Weights of a small mixture-of-experts language model, trained from scratch on English Wikipedia.
Size: 8 layers, width 160, vocabulary 4096.
Experts: 80 SwiGLU neurons an expert, 3 picks a token, a sigmoid router.
Below are experts of layer 4 (counted from 0) of a mixture-of-experts language model. Rows are named gate (a neuron's input weights, with its number), up (a neuron's input weights, with its number), down (a neuron's output weights, with its number) and show model dimensions 120-159. Each number is 500 + 25 x the weight over its row's rms, rounded and kept within 0 to 999. Numbers have three digits each.
Before each expert's rows: "mostly gets" lists some tokens that are sent to it at least half of the time. This comes from a sample of Wikipedia text that the model never trained on.

# expert 50
mostly gets: " ==", " ====", " ===", " “", " \"", "‘"
gate0:503496514532474500501505537450423527521489487513483525490518519475480462501466522493536504482505531508503520531504496499
up0:501460515504479500492507512493526518496505496473500554495519529485448455513486467493467464508459500503453533542446469475
down0:521526466509524513526472493518544481518531507461490491507482502497518471505525473494519463520535478502501474496484567466
gate1:488453516516512512494468512531528555474486554428474460492472455486512504540499502505503516537551526497494476519484520514
up1:503513504524504499474485515537536556480473529490497487487499441487498530503490501510495512509543492456487518487510504524
down1:482498538499518514506480523527486491483485525530505497491487471491491523455500522499494514478475479488524546532516540495
gate2:556543501510519497488498488483518539499488470493483490502472471494476513518541486504469473512525510496457493500517539465
up2:524526538488457453462544500508492532486495505497499555473550490524539518520511503516483516532529472524550504506497492528
down2:501515456524522497494512527552473492511469567498497463510493470506473468506472500522501465476449494481513517531535487494

# expert 27
mostly gets: " Washington", " Angeles", " Cro", "oston", " Cat", " Chicago"
gate0:497501520463509458477548499498540504490526515517508516527503528518436504477500512483483456468513451505510494510476469526
up0:547460494495466520475472505511491505496464452508475476529488505484483472510495570515527508517479489506525500527471466504
down0:464480535481494547508543495484502489503487489543498494545518486520499527493525508536474517503486542501487527465552468466
gate1:503494521470501519514486486497484495476511537510499509527475463510523527514488523506451528529479495512498512504525486524
up1:497521511509519511506517504489536508483511505511498472505452463508478497526497463507490511498460477561460522511514528525
down1:483493548480496476541532515540515489478484490486486436470487502526518505485506502481530512541504462454500511458507491484
gate2:458483496482534511503499503509524469502487500521526514508506528487530509497498521494462509466482428486450511499510479531
up2:483480472537520493510534509477492486529451499472515484490525543527493488495496519472496532486518540494502466444527519492
down2:496509506488500510465471511512498543482526513501513522496473485512491487528561510531515456511528513527531493479490519483

# expert 56
mostly gets: " in", " throughout", "J", "In", " across", "B"
gate0:524488479467492492482512529519507500448461493484501486503504466527549468485498489517460523450534503497494458491485443518
up0:481465491497481493483541526513456521508538509466503491457499479456456487547555554549532502511489528500511490485502544499
down0:529494510502516457495480494477513530527480537495535481488503491495510499486510553517497501465569464479500528500475515532
gate1:484505519483533461489550438502506497473488519541501489497497515527504547497542492559457542502489504524504468467484497513
up1:535510474497522473491520507477503488482485502496517526499490472509505525457533507546495513510529523505469508524518486540
down1:486556513491519520506445457497506532476526497545545474487494469518452508490499478506485490496456477482450484505455507515
gate2:456509486511484511493503494473511472493541506477509493505496514509516528465481480494515453571504521509486505470489489475
up2:509493502521505463474460496530496513508473508503518508482526485485528482512482469477554487450519473519471502541492516488
down2:485533500530502512501504456473526459512503479494471491532510509486525484484555505505530495495507449526519485442517499505

# expert 37
mostly gets: " they", "ents", " people", "ities", " would", "ians"
gate0:500494457512473523493429525494477500508482510512523459530522460498486511478487473526486479507508481505466496496467503516
up0:496518513507543470478525492495530528503496497526485537495495500477516514461503459497496496457490535424466528535515500460
down0:536495540531522490515474495488504554489535488495531472463492535502515517494499478523504512535445474497541532501532491498
gate1:508492485516494503530485502543497475486499569524500506472504503493531508489513480449506487502490539474486555513515469470
up1:543517467519484478497465517515505484529527523474462475529514501515541493483510539485505504486494528527463498530546496492
down1:475511534462495503478545490550534521511487472526506523510496491517511476500522515491455503451552492485517466507473527534
gate2:482489515474442483506497497500514474537529517508495455519496514474489465520516489489527502533478460510475488488550497495
up2:564503467477467512506514505527486503496524463516464485527491483523477451534532425472521513513496483486519502460486482510
down2:483481479549555501461497518457477507501445483483516510498546512501564503505518482503502475516519521517482482503491472521

# expert 94
mostly gets: "See", " arr", " —;", "Personal", " sett", " beg"
gate0:498477493482494492514528523462505533500492501484495519548514505516495496464489506501525555507522538477497461523538507522
up0:512469519494505470565504503473541486469489466507526529495502510490523470487488491505503511543471482456492496478495490463
down0:517522517539513532521493509481477454466486530544526480500448504511490488479481504510545505518512518472517479483509512501
gate1:503533484459515540447463499508530471525519442472516498485516472510510499526477497552515520518545558493460462499462533489
up1:524481470494485509498510549519499474516521510475528524526500522501509474477499460451518522482519508489469483507532473488
down1:499510500496531512449464483507482471497521526469492503475515516501478505482513496521536491510433513545486482516472452472
gate2:479491513465472506535477515511501472497494502502472519491496450475488539524480518538526471482502527500521486506444516503
up2:522490471476535526477459548543466490474495544506509474505459479494556482540500489494496466506529496520503521522507488509
down2:464502545488458495504466527490514513488508498440492514439480495502471549468497513496516495477484502494524510479509488496

# expert 14
mostly gets: " century", " Iran", "istan", " Spanish", " India", " Russian"
gate1:528497473515481505486545475506515502504538500448469437486471527506511492478500494517480488459518541512482484489520492526
up1:479515522522513469493466484473475495476486465561515519507483457510497510518483471482476534482489534469521521552479474500
down1:523500554475488499488499478516531509520481541488508507448455504500536514486487529519488463471529492540497465516537467504
gate2:467487535496504524501457454476509488484526478505490540447483489531511523513476509495481476510526513503462505518496525462
up2:478480475507501506540541558538480495488495499496541469516527489513552469500490514485477484498524515531488497508479468515
down2:501527483491499492496498552496498480525505507522497481487502479550524511537515494466478500475495529500466538513502544505
gate3:539477507495492558493458509481462529472488519448459494484477504520473477515506530498535498478513484546507494466502467488
up3:515466502496475491478492525466485553490481528449495519550483517466505466501496532517518489473519504552481529503507523533
down3:475541510509471516500515501510522466512521503489501479507475540513492544511501532540472506511461511478456507487467478511

# expert 7
mostly gets: " laun", " killed", "и", " caus", "บ", "่"
gate1:517522425516517438512506502433499506507551473513503495469490522508477475515519511464464498505501467466513523513480529489
up1:493514447551485519506491463505486555495542486519478503487530542521476498458500473493511535525495484488490480480513498503
down1:520495479477519538497471481532482536516474440531534496480471514452479539455490484538461492482459509453510544497489505488
gate2:517512468445503484524513525494479511539509514451484486491494506560506492505538463515497460477466462529474505463515504457
up2:484562484533532461553466562481472520510478500467496490500482543522500495480529457487476497486484468526500482521494461495
down2:535476542510501510506474530504497510495541507494508506480470482535483478505505512537488504487472520500487500494560477485
gate3:537462530511507498516509492511491496548465506475484464464501441503509507466490503548475471475471503519519499495520500470
up3:543505468518502521552504458456506488557506476539515491520519486491524492457488460502453522525521500521507490485492527537
down3:493465528519494488501515494519486433463483508483529498514549482490545511470530500523515511497475461522515480483525483450

# expert 36
mostly gets: " ==", " season", " ===", " century", " term", " election"
gate0:511501512512530470483495416456493531510503489568510507461539490517492502520484450516505485469503514532512541517496494513
up0:506494459505512486475469457506506478522489481531508524477548469520525477496538517524515507491475518474511459496500499495
down0:455489533498454482523530516527484532491482486496520524506487500499444490484503477519543483510507491407518458477481548500
gate1:502522523504501532539528501513518520478523486511475513445539500522472518468491512477485477480491518479501469471495524511
up1:454510498467531510537473489476546558519494482490502495455513525513505453472524542513468486518491491492515463501465500515
down1:562537529525514493517539516515507505499475503516436473484473482501491496470465500515482486502470429484479471479506554450
gate2:523533491510528481551473471470498521471433465541516481535527477514504510541511534501484493502487501479502506515481508500
up2:516493499514512507516517487496489500490474513505518565490509460463490519512513527484456484539491515511511485500499517549
down2:476480498533468512472518499499507526514533523486496518500491485478474453531482487480468465530464490467492492450458519484

# expert 10
mostly gets: "|", "born", " |"
gate1:508499525475466516466474494517513484490512531472486491447457491482525506517496495556485521482529531505453507459480496470
up1:495467497512547512438516482469523509501509504500512486444530514507497539480512478545477467492519490504508518515471484519
down1:491522483526452480498496481480510518548508535501562469526511508491497490525518485526532485550538546531496497493452479521
gate2:451488489519514476499498458498476525510478499517524495489539540530517509522485488493493515481489491511497490510448521531
up2:507482443487493509501539517514473493506482524455474479477455506480513493460518477518516526485515533478525531489575493506
down2:502435502497546481484542516470482489486488499483466505500514514509541493471496470468470528533440505481507527494546461469
gate3:503491514537552478522485454492525530503463504482568521526495508522504497477519482444505572546511496454500485495448478512
up3:540533496508489489516529513536468526492460512513444520417531455483459551511488502495479456495487509465505536496467545557
down3:492475529466531479528530463522463499503535508490514538496557521481492492531523492511444513461539491498515479492512547464

# expert 86
mostly gets: " to", " not", " show", " began", " them", " started"
gate0:467477524516496500470497459518431506450485482537458520496520483530448537547481495488492507489461488508535476505491466528
up0:522487487504505543496511503513522440512480492525497481515491516477516516458453493462489523502497503468480488494453531511
down0:439491543482486530492472494494498512488531492512516546518471451524530488528516498499489498494484536455504503520463504513
gate1:472458494541512498480488494482490492504529547519515510511522541506503512501477500481522450504493459463573539514507467528
up1:505557518456541498522521484487485522505470484475516511459469482502508497502529483488476500496489554531494494524536528467
down1:485474476470506466493553532522487500506445495520454481487525535496526522540472521484492517542491507487516565490550494528
gate2:495512454471500531494490561498490517482462510488514527487496531496511491478470517460476531501517461467444509568485477533
up2:480444498492477461502502483517474528496520531499511511491502479472477530511539539521505474486499496501495479535505492491
down2:535509547485494515520497499469541511498522474474483471486476494446470493541501466519487495491498481481459539491527456523

# expert 53
mostly gets: "\",", " located", ",\"", " married", "—", " founded"
gate0:552536523468528507469479500497443519510570516463505535478474479489482469523513506466479507494541483488509502482499520510
up0:491470453510522483509527479487545506502492480504487487504521516523484500492489432515519515499503488495517509514516461476
down0:514539455496526493479517502497440484505480501489495526514526493508512537482477487553490481535530509536549484491502502511
gate1:474444504508474496498475436534500494503498540483542492455519477464498509510521508514484513506505513464497506508493476535
up1:512488511485460532538464474496487477520436516446509504501475507517497481526517500499499529510485504461486515479520511530
down1:519502501499477525522490532491477470537511494500490452504477467502504494497488504485504473491534512487520521491523507484
gate2:471488510531546515462478516494494512507478515463495477489468549492459526507517487428505508457504484503512504567549472490
up2:517462493514465466459499495496504509504475523540534509530493510453447509496501512471475470463517509465499468490537477499
down2:523495493515489484506520503495483507486457488534490476455482455469512442450464489472480515481477481504551517504538494479

# expert 26
mostly gets: " Met", " Mag", "hyl", " chart", "yd", " Mic"
gate0:544497507510512522503533477478519506491532497538522584461527501482510536484497512528488526489482511501522510470494513489
up0:481478470491497499520494512528438514513520530497519446527501515534466483499533481487501491498503513518492481527505487482
down0:492488507524490490529494527499478494510544493478505523527483508492505465496501510516479460512481464474493461523515524510
gate1:551494518491520518511509504499569492522496552513476498493478480509460460494467523518545535481492479526501550483509519515
up1:479487488477521503471558505474494518456478454501503472494505516503527503473476471470516461513450499465489476462513521470
down1:492491475492500527504522499480478467507550520508513502467458520519509495461478449517496491508500472531522473462457450489
gate2:473477506467559508488495544545492519509469485444481529445508508537488494530490481525480478512498530510508498487468502484
up2:474542504555528525499465501535497493516485511476512529550489486477529479516546488503512512493491490517468497511504473454
down2:547530496480485487533499489513478482507495512444540542537536517510521453508510511511464494515483489466481542483532484508

# expert 31
mostly gets: "ful", "ected", "ential", "ious", "ible", "itive"
gate0:499496475488477493512474493517460515511480483492502458488507536462507510508493483483519538486488507521489465518513474481
up0:484517462530477531523518494473515459466492547518497506487495524505535496490515490484507507475516505520481502495498496479
down0:489524499535492534492521491492468459498503477504430522462493525492525487474462526501467506505542483523492471500454481532
gate1:497508504490468505491565494476501511469509520483528494497492511504502469460494499469473479513514464472469524507460520520
up1:521514479488536518529466479501491490489501497490530476543515488468526451486529502493496523511500514471526470517484436524
down1:478537518486511509496512456485494519500494478490492545507509494482506495474517500467514497504529459473506484496481504452
gate2:493496519499516470496520513507528516470486503522483546480512519491482517515517513486548507476497474500484480487507496452
up2:493462528529490483527568499470514484481494473491527492455516571487498533508495515507500536524526490500563514466487510516
down2:515473509552507512481496482500478462498485502484495492494478490530490538524482506519505427509529482539487485503501487498